Weights of a small mixture-of-experts language model, trained from scratch on English Wikipedia.
Training: a variant of SOAP for the experts, 5228 steps.
Below are experts of layer 11 (counted from 0) of a mixture-of-experts language model. Rows are named router (the router's row for the expert), gate (a neuron's input weights, with its number), up (a neuron's input weights, with its number), down (a neuron's output weights, with its number) and show model dimensions 0-191. Each number is 50 + 10 x the weight over its row's rms, rounded and kept within 0 to 99.
After each expert's rows: a language model's description of what the expert responds to; "gets" lists some tokens that make up at least twice as much of what it gets as of all text. This comes from a sample of Wikipedia text that the model never trained on. Tokens count by the router's weight.

# expert 0
router:42 46 52 41 30 42 43 38 43 53 52 56 59 41 51 60 42 48 54 41 48 24 40 48 37 51 48 42 56 41 32 77 42 89 60 52 35 29 34 53 22 49 51 54 47 48 36 50 46 32 54 41 48 35 48 38 47 53 56 55 55 48 48 45 50 61 45 45 70 52 63 60 52 57 43 76 39 65 61 56 40 58 24 49 63 54 35 39 56 59 65 57 43 51 65 56 63 30 47 53 23 47 62 42 52 61 56 51 44 42 36 52 43 53 50 49 54 23 49 49 48 41 45 56 62 45 45 56 58 45 49 61 52 63 40 47 44 50 40 43 47 56 60 58 42 51 43 48 43 40 42 45 44 43 45 50 68 31 59 50 62 48 57 46 63 51 46 56 59 65 56 52 40 58 56 58 45 45 50 47 41 56 46 49 50 52 46 45 46 51 49 60
gate1:63 48 52 54 32 65 44 61 76 50 54 50 64 40 59 66 49 48 52 45 54 56 55 41 50 50 32 49 54 57 43 55 56 45 54 62 47 45 56 49 50 48 65 38 42 56 66 30 43 24 42 58 66 52 43 58 51 45 38 45 45 46 58 45 55 61 44 38 46 53 81 55 54 37 36 51 59 55 59 65 44 57 53 38 40 64 38 51 48 46 63 48 48 50 70 47 57 36 58 50 61 50 52 57 51 54 38 29 62 54 42 44 60 36 62 34 53 48 36 48 42 65 50 52 49 61 67 42 40 65 56 45 60 46 51 41 39 62 54 29 59 50 52 61 62 58 44 52 56 29 39 69 59 45 58 49 57 54 44 55 58 36 32 42 55 62 27 54 57 45 49 59 51 58 58 46 70 56 67 44 37 69 62 51 43 65 68 45 58 46 47 59
up1:60 37 54 57 53 37 44 29 55 58 51 49 39 50 53 55 50 53 66 49 42 35 39 38 39 52 39 62 39 51 45 31 41 53 45 39 47 46 63 48 38 40 45 54 53 45 51 58 58 58 38 56 71 38 61 49 54 59 61 44 40 59 37 57 51 47 65 41 54 52 50 32 50 63 59 51 49 39 34 39 53 49 50 46 57 57 60 45 49 49 40 55 45 31 43 52 30 54 55 38 37 45 49 47 51 65 52 60 43 67 44 48 43 35 38 35 45 54 69 66 42 64 47 49 40 61 29 46 71 37 56 49 42 53 42 47 57 44 39 55 47 55 45 38 29 33 39 62 38 65 49 53 36 38 41 51 42 54 50 64 60 47 36 55 53 39 57 32 48 52 40 42 30 57 60 63 48 59 40 52 45 41 41 24 58 34 39 74 55 44 73 62
down1:61 55 58 55 51 53 57 58 41 36 19 54 47 46 47 51 48 31 31 39 56 58 33 58 55 44 67 69 43 43 59 60 42 44 43 22 40 67 45 57 49 51 45 58 49 60 55 35 58 74 56 46 52 49 62 51 47 71 50 43 50 68 46 59 66 48 46 58 56 55 59 51 48 58 63 66 54 39 32 17 63 69 46 50 70 53 44 58 44 31 50 42 40 54 46 40 46 55 45 44 41 51 49 53 61 68 45 54 49 63 53 48 51 37 54 51 52 71 60 62 53 47 30 57 37 57 40 54 49 50 41 33 53 42 42 48 52 51 60 44 60 57 46 61 44 47 38 59 62 57 53 43 44 45 51 64 45 59 62 47 46 65 48 36 46 57 57 55 47 40 64 53 34 56 50 36 56 44 59 38 51 54 46 44 61 35 59 36 42 34 37 42
It responds to: Digits and separators starting numbers in tables, dates, coordinates and statistics, such as years 1872, percentages 38.9%, song durations 4:43.
gets: "1", " | ", "2", " (", ", ", ","

# expert 1
router:54 33 44 55 43 46 45 44 63 62 59 44 45 48 59 46 55 54 51 53 49 39 46 59 31 54 54 27 61 68 48 61 37 56 44 44 46 38 35 41 51 39 61 52 54 56 55 47 48 52 53 40 38 47 68 48 46 53 61 43 48 21 42 35 37 56 55 48 67 31 51 58 54 66 34 60 31 64 55 48 44 41 37 46 53 62 52 57 56 57 61 35 37 52 61 42 53 44 36 40 55 39 55 67 53 46 65 70 69 50 51 43 43 54 40 58 63 46 65 45 34 45 35 45 59 60 52 39 40 45 59 38 57 51 51 44 55 49 42 48 28 45 65 66 57 67 36 47 70 43 50 58 39 53 48 50 27 30 44 56 60 39 51 45 60 42 60 60 59 63 45 58 57 48 64 38 60 53 59 42 26 46 33 52 46 53 45 44 59 52 48 64
gate4:44 34 69 65 51 60 41 60 65 53 47 43 48 44 59 70 41 56 55 45 69 56 44 37 44 47 59 60 62 56 27 42 61 61 47 49 42 61 41 54 49 34 46 44 57 58 30 58 61 51 58 41 64 52 66 62 47 51 53 45 66 40 41 59 61 53 42 39 61 81 60 59 40 49 36 48 35 60 56 47 53 52 33 58 46 56 56 43 33 46 50 69 49 52 49 65 44 47 50 70 57 45 34 50 52 68 46 38 41 40 51 46 39 54 49 59 51 41 42 33 61 45 38 59 50 51 39 58 60 57 51 57 47 46 58 43 62 53 50 63 47 63 67 52 54 54 53 60 49 38 66 46 52 44 87 45 36 46 58 55 54 45 54 36 60 65 58 38 40 57 54 33 50 42 40 46 50 60 55 44 27 42 46 49 40 64 43 45 35 58 59 51
up4:49 51 56 53 52 58 46 76 47 34 37 41 52 61 52 38 47 51 34 54 52 42 49 38 53 44 63 46 43 53 50 46 74 52 38 55 41 46 57 56 61 44 41 44 60 48 61 72 59 33 60 58 74 56 50 28 38 45 38 38 84 41 67 43 53 65 50 53 30 76 58 41 63 41 38 38 52 49 60 40 56 54 53 59 53 46 57 45 55 44 35 46 48 62 61 55 47 35 52 53 60 44 41 42 42 54 48 55 59 49 50 39 55 67 36 43 55 50 58 52 42 54 33 30 44 45 39 40 45 57 45 56 64 40 46 62 57 48 45 25 55 38 53 56 50 63 58 52 28 43 64 43 39 58 43 44 42 40 44 57 55 46 49 57 57 62 48 62 60 64 44 54 56 52 57 45 40 33 35 53 44 51 54 39 42 53 60 64 54 59 38 66
down4:58 49 37 49 57 40 35 58 36 36 58 44 51 59 48 44 46 70 56 58 60 38 60 57 44 54 66 65 52 58 32 27 54 52 39 49 32 54 39 32 66 48 42 65 39 41 35 63 56 36 49 40 37 70 46 55 52 46 57 24 61 52 52 54 33 63 58 58 37 47 46 49 61 47 57 50 48 45 48 53 57 52 53 68 48 40 55 39 35 38 40 31 60 52 52 46 45 54 53 40 45 50 49 54 53 45 56 36 46 38 47 58 47 52 30 52 61 69 43 36 51 37 41 62 53 58 46 41 46 51 41 46 42 54 70 43 42 65 38 40 53 47 48 48 43 59 54 69 36 42 65 46 52 48 42 42 28 45 45 70 42 38 37 66 63 46 40 56 39 63 48 59 58 46 41 24 60 53 43 50 50 53 55 45 49 54 65 39 56 52 28 44
It responds to: Digits and unit tokens in sports score tables, measurements and areas, such as 3–0, sqmi, km^{, ft).
gets: "0", "6", "3", "4", "5", "2"

# expert 25
router:66 45 48 58 56 35 45 39 31 48 56 59 73 66 41 25 46 42 35 41 47 41 57 50 43 53 52 63 63 50 47 37 48 63 48 37 59 40 48 52 40 48 63 46 48 30 39 29 47 50 56 57 46 53 59 39 54 59 43 14 70 43 44 54 60 61 48 40 53 59 68 60 43 63 48 53 53 61 45 47 42 39 60 36 56 51 44 49 48 34 59 53 46 42 56 52 47 53 52 67 45 51 69 58 61 62 58 47 53 45 35 40 34 38 62 59 45 47 50 40 52 37 46 47 54 52 53 49 43 47 48 43 53 47 57 40 46 45 49 51 40 64 54 53 32 49 55 56 47 51 46 56 39 50 66 51 48 42 30 50 57 43 61 47 58 56 51 51 37 64 64 45 46 68 45 65 74 45 43 47 39 42 40 47 42 29 28 75 49 29 54 59
gate4:62 41 49 48 64 72 46 43 67 58 57 46 60 48 51 61 66 63 60 34 77 37 38 64 50 46 54 80 58 49 53 40 35 53 45 48 35 46 54 59 50 52 40 40 46 48 48 55 41 48 58 33 47 38 55 52 40 49 66 51 53 55 51 43 48 55 45 39 62 63 47 43 34 62 49 48 50 43 55 50 40 56 58 54 52 55 60 45 32 58 57 44 42 49 46 70 39 54 59 61 46 47 54 37 42 62 65 40 44 54 43 58 49 32 51 39 52 60 36 42 62 41 47 56 30 46 53 56 51 58 42 46 31 55 68 42 60 56 49 40 43 44 40 70 57 55 32 48 30 59 51 67 26 60 66 60 49 34 58 36 58 52 54 43 52 59 54 64 42 32 59 52 58 39 55 55 41 51 42 55 52 47 49 64 52 37 28 33 42 67 52 59
up4:55 60 44 56 53 49 40 63 53 47 52 31 55 48 61 39 47 52 40 53 63 39 43 61 26 46 48 45 53 52 50 51 68 64 47 72 62 49 51 44 64 52 49 49 60 60 51 76 52 30 44 51 55 60 60 51 47 48 42 43 48 53 62 52 51 65 44 47 51 56 58 48 45 49 40 38 58 49 43 42 51 63 34 39 63 41 57 46 38 71 60 59 51 51 51 36 48 49 43 53 42 42 59 42 49 36 57 45 55 54 41 50 48 53 47 40 34 48 54 44 54 45 50 41 36 53 47 35 44 67 38 46 39 54 60 58 43 37 28 31 39 39 45 65 52 45 28 55 47 63 46 53 48 77 57 53 61 29 71 53 51 57 37 51 40 48 37 47 55 42 47 49 36 45 38 58 37 48 50 68 40 68 65 44 50 32 58 71 69 31 42 75
down4:43 53 48 72 45 43 54 43 40 56 63 42 49 44 63 39 55 43 61 60 59 39 59 45 33 55 76 75 54 56 48 38 36 52 36 37 65 56 48 39 57 49 45 45 49 37 37 67 67 44 53 54 48 65 60 62 38 48 50 39 50 44 57 51 37 61 49 43 36 46 49 43 59 66 37 67 50 62 50 73 37 48 41 47 48 35 56 42 43 59 38 54 57 61 63 58 39 53 47 41 51 29 64 54 52 42 35 49 45 48 45 51 70 52 44 55 43 64 51 59 67 48 58 77 57 59 57 52 52 49 44 53 48 56 50 63 34 59 33 49 49 40 40 44 43 25 38 63 49 49 65 38 53 57 60 54 49 44 47 44 45 36 41 60 58 33 49 56 52 39 47 59 40 43 48 50 74 46 50 53 44 63 63 42 32 61 50 46 57 52 27 54
It responds to: Line-start dashes, field labels and headings in infoboxes and articles, such as - Coordinates:, - Country:, ==See also==, Scientific classification.
gets: ".", ":", "-", "=", "\n", ";"

# expert 8
router:52 45 64 54 45 33 38 35 39 43 31 56 55 65 80 57 54 51 49 51 40 49 50 49 51 50 43 44 36 58 36 60 42 55 71 45 40 51 44 42 42 50 52 71 44 35 44 60 44 48 48 49 61 75 57 38 39 40 52 41 45 45 49 27 50 47 59 53 47 49 65 59 47 59 47 64 51 57 54 53 66 38 54 61 42 49 50 47 53 41 64 51 54 49 56 33 61 30 41 46 60 50 56 41 50 52 58 72 50 42 48 31 43 44 50 52 42 46 45 47 45 51 44 56 47 50 61 43 54 35 49 57 42 55 54 38 59 39 48 29 42 52 70 59 51 51 32 34 66 40 37 53 43 62 61 67 43 42 49 66 51 60 59 50 82 49 79 79 42 55 63 48 50 43 45 40 47 53 52 52 38 44 58 36 51 51 55 50 51 47 51 59
gate4:39 27 44 55 46 46 40 44 64 54 51 50 68 31 42 73 63 61 44 36 67 43 47 38 43 66 52 64 61 70 49 47 57 63 40 54 41 51 44 54 35 54 56 49 52 45 42 69 41 47 42 47 40 27 54 46 46 45 60 55 62 35 46 56 50 61 45 46 39 60 45 52 50 66 36 47 41 63 41 38 49 49 41 51 57 41 61 63 41 53 48 49 31 47 43 63 46 42 51 63 62 38 56 66 55 58 38 32 31 42 47 47 54 36 47 55 58 50 46 51 66 33 53 68 53 61 49 70 69 45 27 44 29 66 52 59 61 59 42 51 64 49 55 50 44 56 62 51 41 53 46 63 45 57 66 59 45 53 57 49 59 45 45 60 60 68 55 47 44 47 44 49 39 37 48 52 63 43 44 47 40 31 47 56 34 43 37 34 49 58 62 41
up4:43 48 49 57 51 41 43 59 38 45 53 35 69 48 51 56 45 59 35 45 64 46 45 51 56 55 58 42 69 48 59 55 72 50 42 66 54 43 51 51 65 58 48 35 53 50 44 61 56 50 39 70 56 60 65 29 57 51 53 50 55 50 47 44 43 62 46 50 24 83 38 32 66 56 50 35 43 61 50 31 60 41 43 56 52 33 63 59 56 45 39 57 41 60 58 42 27 43 38 49 56 45 53 31 53 56 44 43 49 43 51 51 65 51 29 50 50 53 51 53 57 52 43 39 53 67 45 51 63 34 29 37 49 59 56 69 39 46 48 27 47 43 47 57 53 47 45 46 33 62 52 49 56 69 54 65 53 60 62 53 53 42 48 66 64 61 57 62 36 42 50 63 39 37 48 48 43 44 36 51 39 57 52 45 53 61 42 56 54 41 60 57
down4:45 53 52 59 57 62 54 62 49 44 42 43 40 64 43 29 40 51 67 58 57 52 56 51 50 50 55 55 50 54 65 48 38 80 36 60 50 60 42 47 60 46 34 56 48 48 37 68 44 42 52 46 42 73 57 51 37 54 44 40 62 47 56 42 46 48 47 57 40 59 32 51 53 71 39 68 60 58 41 48 57 45 54 57 46 46 57 57 54 53 36 28 66 49 53 64 41 52 52 45 42 52 48 47 45 54 41 56 53 48 37 54 52 53 39 43 63 67 46 43 81 54 55 72 60 46 56 48 62 60 41 53 44 61 63 54 57 45 34 45 55 39 49 35 26 34 53 55 51 50 29 49 49 58 40 31 50 61 58 52 36 60 23 67 49 41 50 56 56 73 37 60 52 52 42 36 66 42 48 63 51 46 55 55 54 50 35 38 54 56 37 54
It responds to: Paragraph breaks, section headers and sentence openers like The, In, However, Although; also function words like was, not, his.
gets: "\n\n", "==", " not", " In", " that", " a"

# expert 17
router:47 40 36 46 46 58 38 51 42 32 42 40 69 48 74 38 52 58 44 39 43 38 39 63 31 61 52 50 58 49 57 54 45 49 56 55 63 50 46 52 47 50 66 68 49 41 49 48 52 30 56 53 55 52 45 56 38 57 64 42 48 55 46 41 46 66 37 38 52 46 57 64 54 38 58 43 58 61 43 61 41 40 48 56 42 78 36 50 52 42 43 48 44 46 52 46 46 32 51 36 51 49 53 53 63 68 55 55 64 41 47 39 53 34 43 51 54 38 57 45 67 45 50 61 55 54 34 28 46 56 54 47 62 42 54 54 61 58 47 46 53 60 54 73 64 51 56 28 50 50 29 44 54 66 71 37 53 38 52 43 66 43 44 43 64 63 64 62 40 55 44 51 54 50 54 55 50 32 54 32 30 36 52 29 67 47 37 53 45 46 68 57
gate0:77 62 44 58 31 44 60 42 46 43 38 53 53 47 40 43 52 56 37 56 40 46 65 43 41 35 54 49 49 59 54 67 60 39 58 55 35 45 58 66 55 36 56 52 44 63 43 48 69 47 43 71 31 48 60 53 60 53 47 50 51 48 37 57 25 39 56 50 59 44 51 41 59 49 53 55 65 66 50 64 55 60 33 44 52 45 55 37 40 56 46 64 63 46 62 63 42 55 42 38 68 43 49 54 48 28 48 53 43 50 53 66 48 24 53 49 57 55 63 58 47 36 56 47 43 46 49 46 45 37 54 59 55 69 36 61 41 42 60 36 66 46 48 55 51 38 41 54 63 49 56 39 73 42 70 41 42 51 40 46 65 74 35 48 39 31 57 52 55 57 55 66 46 49 48 61 58 51 46 48 46 38 36 63 37 56 47 62 59 55 45 49
up0:58 50 32 50 50 57 69 42 54 46 15 41 48 57 50 41 38 46 52 49 42 48 55 60 29 55 54 48 43 42 65 51 57 46 44 73 52 58 57 65 45 60 53 68 65 46 54 34 62 39 29 52 41 72 49 50 35 64 49 43 45 50 63 34 39 44 54 49 53 54 70 52 61 53 57 55 47 50 38 48 54 43 40 57 42 55 45 55 54 44 38 55 46 48 55 64 52 48 49 50 56 44 52 43 55 53 53 32 40 33 49 39 41 36 46 69 51 41 55 51 49 43 75 56 60 39 40 53 55 40 64 55 39 50 53 58 43 39 43 48 69 57 36 52 47 52 51 42 34 69 41 71 68 53 64 50 36 59 35 66 66 38 49 47 52 38 54 39 60 35 38 45 61 58 60 54 53 60 50 34 58 34 50 57 44 45 45 70 57 46 31 50
down0:43 60 53 52 47 50 47 46 66 67 50 65 63 66 56 45 52 69 42 48 59 60 38 53 53 33 54 57 56 45 61 44 44 57 44 29 41 40 54 48 47 45 41 48 46 43 81 37 52 70 46 35 42 50 58 59 40 39 51 49 56 53 51 63 64 30 57 50 49 49 42 51 64 47 64 44 64 41 33 48 44 58 52 54 52 46 45 35 55 48 45 54 50 59 45 49 66 59 51 43 38 44 47 71 32 50 58 51 40 74 43 43 57 56 80 52 45 50 49 36 66 56 63 63 48 54 52 55 51 46 52 40 52 49 50 50 39 57 57 60 29 55 62 47 73 59 71 67 65 36 52 43 45 46 55 48 43 60 36 53 55 54 42 45 53 54 31 57 68 66 56 45 57 60 43 46 38 58 48 62 56 58 51 40 56 44 37 50 50 21 32 40
It responds to: Prepositions, articles and modifiers inside noun phrases, such as in the, of the, during the, early, entire; also list dashes in infoboxes.
gets: " in", " of", " in the", " of the", " m", " the"

# expert 22
router:70 40 57 54 45 40 40 33 56 45 52 50 41 49 49 39 51 61 51 39 52 53 46 52 45 43 59 27 47 48 32 49 39 59 49 52 40 34 38 63 38 37 54 52 50 53 38 40 34 37 57 36 48 52 58 36 53 52 52 52 66 49 48 45 59 45 56 45 46 61 59 56 68 61 41 78 54 61 63 47 33 57 46 42 65 64 47 59 44 48 46 55 46 53 44 48 45 44 49 40 37 38 47 54 59 50 63 45 61 32 43 55 30 49 31 63 51 53 64 47 45 51 45 61 54 55 48 31 54 49 55 42 48 49 52 45 67 44 38 56 55 55 67 71 53 49 51 51 60 43 45 36 32 73 40 38 25 39 45 54 73 52 55 34 56 48 70 53 49 63 49 60 42 59 56 57 76 55 39 36 58 48 50 42 40 61 47 49 56 30 64 66
gate0:49 72 43 43 38 40 54 43 49 52 55 69 49 37 41 52 46 46 52 50 33 37 50 46 62 50 57 43 58 56 37 55 43 36 50 56 59 51 56 61 39 46 49 40 59 77 62 41 45 53 52 43 46 55 65 56 58 58 39 48 46 52 45 55 48 28 69 54 53 55 38 47 55 49 54 64 60 59 41 62 54 59 54 40 54 45 66 38 49 66 58 63 60 50 50 46 40 50 48 53 69 57 57 47 47 64 43 70 40 33 30 65 36 44 52 55 56 51 45 59 29 39 25 54 49 57 55 55 37 66 51 30 41 49 56 71 63 57 44 49 62 43 43 46 26 66 32 54 53 43 47 52 55 45 35 39 27 46 52 31 55 43 62 38 38 38 60 52 51 56 59 32 57 64 36 54 60 38 51 55 53 47 38 57 50 35 48 50 38 65 43 58
up0:50 48 33 51 39 41 57 57 54 57 39 52 46 62 48 42 43 38 44 38 63 46 74 47 31 63 52 45 31 46 49 54 57 54 51 54 65 56 55 88 44 75 71 52 62 44 37 44 58 62 31 48 43 53 52 46 38 53 50 46 54 43 66 51 56 45 41 43 62 53 56 63 49 39 48 62 57 58 58 35 47 46 66 68 51 68 46 62 55 39 57 44 52 35 51 66 44 52 44 54 51 59 59 51 62 63 35 60 57 45 38 51 49 38 59 41 46 44 58 50 52 57 55 73 54 45 36 41 60 38 47 54 38 48 42 58 59 41 46 50 50 43 45 52 44 63 44 40 28 59 51 67 62 43 53 48 50 55 48 46 58 40 46 43 52 47 47 31 42 44 33 47 56 52 75 29 57 52 42 42 29 53 40 55 42 58 33 67 49 55 32 43
down0:53 28 53 60 63 50 53 41 62 34 72 60 36 46 32 54 43 38 40 43 49 50 52 66 64 46 54 51 39 52 56 50 35 52 51 48 52 43 60 65 53 47 35 60 52 63 49 39 37 58 55 45 71 49 43 61 43 59 62 58 65 58 57 42 55 36 49 45 48 31 49 47 53 45 43 52 62 62 28 56 53 52 53 48 47 27 55 31 42 46 52 46 52 50 61 46 68 57 59 51 43 42 44 76 42 44 41 37 41 62 60 64 53 61 56 68 51 44 27 30 47 45 55 49 47 47 59 43 57 34 60 58 35 48 63 46 64 55 41 61 33 54 38 51 59 49 35 50 34 32 54 55 45 66 65 58 53 42 53 51 47 48 52 43 50 66 40 64 49 57 72 61 35 53 38 50 30 52 45 59 47 58 58 54 42 70 56 39 62 47 49 57
It responds to: Pipe separators and month names that come just before a number in tables and dates, such as | October, | 1, Died: June.
gets: " | ", " ", "| ", "; ", "–", ") | "

# expert 28
router:70 41 54 58 33 44 54 42 42 65 45 65 44 58 54 46 58 67 35 50 58 46 54 40 46 51 63 47 59 52 46 66 52 60 54 55 34 45 42 49 38 43 59 44 52 38 56 54 31 44 57 37 47 59 54 35 41 53 53 49 47 49 56 37 27 54 44 38 74 28 64 54 37 44 46 83 56 64 59 47 42 32 35 58 29 52 45 47 59 48 42 60 38 54 52 37 50 39 62 43 45 44 54 65 48 49 64 61 49 46 35 54 44 29 56 49 50 30 56 51 44 46 45 60 63 57 66 63 40 36 55 59 69 62 44 47 57 45 49 50 28 49 62 58 48 31 51 52 47 40 34 41 48 51 60 42 51 46 49 48 74 53 56 40 61 46 54 62 43 61 54 66 33 56 65 55 50 47 51 39 40 36 40 54 48 44 49 51 50 55 35 57
gate5:53 66 41 55 46 63 66 62 35 51 39 59 67 49 48 53 42 68 39 61 49 64 74 63 48 41 56 51 36 44 59 51 67 54 51 44 43 50 34 54 44 39 39 65 25 55 45 47 51 32 46 59 43 54 37 48 54 54 55 33 48 49 56 57 61 45 40 45 26 37 31 47 41 50 44 46 47 57 62 50 66 48 45 61 34 55 49 44 74 64 50 56 59 64 40 37 41 51 53 38 56 65 53 58 47 44 56 49 52 45 66 55 61 48 72 46 49 36 45 69 61 53 45 53 45 40 56 49 45 54 54 47 67 45 37 65 40 49 58 45 48 40 53 45 55 41 41 44 65 53 60 53 50 57 46 40 49 39 45 42 40 50 59 54 34 62 53 66 46 61 63 51 41 78 60 60 41 30 63 51 58 45 59 41 47 60 65 43 52 67 31 46
up5:50 65 44 31 66 43 46 44 61 38 59 62 36 51 46 61 41 45 61 59 51 56 51 41 53 48 63 46 68 63 54 33 59 64 48 49 50 54 53 64 62 50 46 56 63 42 40 59 67 54 34 31 32 47 64 61 49 35 64 28 35 51 45 48 52 45 50 39 60 52 23 35 58 58 36 69 48 45 45 63 55 50 29 59 55 44 46 54 44 46 51 65 49 59 59 46 60 50 50 59 57 46 55 42 44 50 52 55 46 55 60 70 49 44 36 59 58 55 22 40 43 40 44 38 38 53 56 38 44 50 59 51 56 48 27 63 60 53 34 50 68 47 63 62 40 49 59 55 42 61 54 56 41 59 64 50 53 45 61 56 54 52 44 52 57 40 55 50 61 45 64 64 53 42 63 34 60 46 42 47 46 27 58 52 61 46 42 46 48 29 29 48
down5:56 60 48 62 64 56 53 61 60 40 43 68 61 43 58 46 50 47 39 53 55 56 51 41 45 68 40 52 63 58 51 36 34 64 46 34 49 58 63 42 42 43 34 63 50 47 54 48 69 53 56 67 35 55 47 31 43 43 50 34 58 43 42 50 48 59 58 55 48 62 38 64 69 58 45 54 51 34 56 53 59 42 52 49 59 42 38 59 59 67 47 34 52 48 46 52 51 35 56 49 49 60 42 64 50 42 68 54 66 53 40 59 62 60 40 47 44 41 55 65 72 55 37 52 63 48 42 49 45 47 52 59 59 45 39 38 47 36 59 45 31 34 37 50 55 44 67 39 85 56 68 37 49 64 56 50 66 52 45 53 63 55 36 50 58 41 73 56 57 55 32 37 54 34 33 48 58 42 49 54 51 53 38 51 44 51 65 52 63 47 47 48
It responds to: Leading digits of years, scores, records and counts in tables and lists, such as 1956, 14–6, 34,040, table rule rows.
gets: "2", "1", "3", "0", "6", "4"

# expert 13
router:48 52 42 36 50 52 31 30 41 35 36 60 59 56 42 47 51 41 42 50 52 40 46 64 42 31 40 57 63 43 47 58 62 60 46 45 56 42 47 65 51 49 46 59 49 43 45 38 43 43 48 45 49 49 42 39 54 55 61 55 60 42 54 46 60 54 55 34 52 50 80 49 63 56 36 53 41 55 65 53 56 43 46 46 48 69 23 60 49 34 52 49 42 48 68 56 48 46 42 51 32 50 62 56 75 61 52 46 70 35 53 45 39 64 54 52 51 35 34 47 44 26 35 42 55 38 51 51 42 50 53 49 59 49 55 48 47 72 49 42 58 68 44 57 35 41 48 30 44 44 31 39 46 49 49 46 52 32 47 41 52 42 57 37 55 66 46 45 47 60 66 58 62 50 59 71 49 45 41 45 31 41 40 36 54 40 27 64 52 42 54 49
gate0:55 69 37 56 42 36 41 50 36 42 60 59 40 58 52 25 51 50 58 54 67 62 41 49 43 40 52 52 51 55 48 61 52 46 58 57 44 25 49 54 54 35 51 43 47 56 47 58 30 43 54 46 54 54 55 45 56 56 64 55 73 56 63 59 31 35 59 31 68 58 40 62 34 54 35 59 58 56 36 69 50 73 63 37 38 35 46 55 46 43 51 52 54 48 52 44 36 56 61 50 51 47 57 74 44 40 44 77 48 54 58 54 39 56 49 51 54 53 57 51 43 50 33 39 39 54 52 45 49 62 46 41 47 68 53 50 36 35 52 55 42 46 61 60 36 52 28 51 61 56 72 57 48 56 33 32 46 53 65 54 59 40 45 56 41 56 57 36 58 50 56 45 54 56 52 62 67 30 61 58 53 43 38 50 35 52 44 47 43 50 45 36
up0:57 51 33 35 56 52 51 46 38 54 51 63 57 66 58 30 50 31 48 47 50 61 62 71 50 53 52 66 50 40 59 51 64 63 35 46 55 37 66 65 53 62 55 41 65 44 70 42 61 45 42 49 57 61 43 33 46 47 66 48 48 60 59 45 45 60 50 53 63 58 63 65 38 55 47 57 41 39 60 46 44 53 53 52 43 44 39 55 46 34 51 46 57 28 40 44 48 42 36 45 49 62 61 54 51 55 47 60 34 50 51 55 39 58 28 65 44 28 45 59 44 55 45 55 46 58 34 40 39 53 57 61 59 38 54 56 40 40 35 53 58 61 65 45 51 59 53 34 52 53 64 63 49 57 52 47 50 59 50 66 35 42 57 37 37 37 43 46 62 31 29 44 70 45 55 27 53 50 42 56 52 47 30 37 39 54 51 58 63 59 37 49
down0:55 52 63 45 57 52 45 43 61 58 67 69 48 50 63 47 60 48 46 58 65 41 47 60 54 38 62 51 61 54 64 59 56 79 51 49 58 52 57 55 54 57 57 67 52 64 52 40 43 54 55 44 62 50 38 39 52 34 56 59 50 63 50 64 41 32 52 45 47 30 53 35 58 59 39 51 47 42 42 36 69 54 54 56 45 54 46 55 43 52 31 35 58 33 29 45 44 45 56 44 18 34 41 61 57 39 49 45 41 79 68 72 56 50 67 63 39 49 38 38 50 40 55 42 47 56 53 50 38 52 60 60 45 60 40 50 43 47 47 64 31 53 56 47 56 44 53 55 33 44 47 61 42 51 52 60 52 42 56 50 66 42 48 58 58 43 46 53 56 53 38 24 43 32 60 47 53 45 38 44 39 45 75 50 49 47 50 45 44 54 41 57
It responds to: Words opening definitions and infobox fields, such as (born, is a, was an, - Born:, Genres:, may refer to.
gets: " in", ":", " in the", " =", " is a", " ("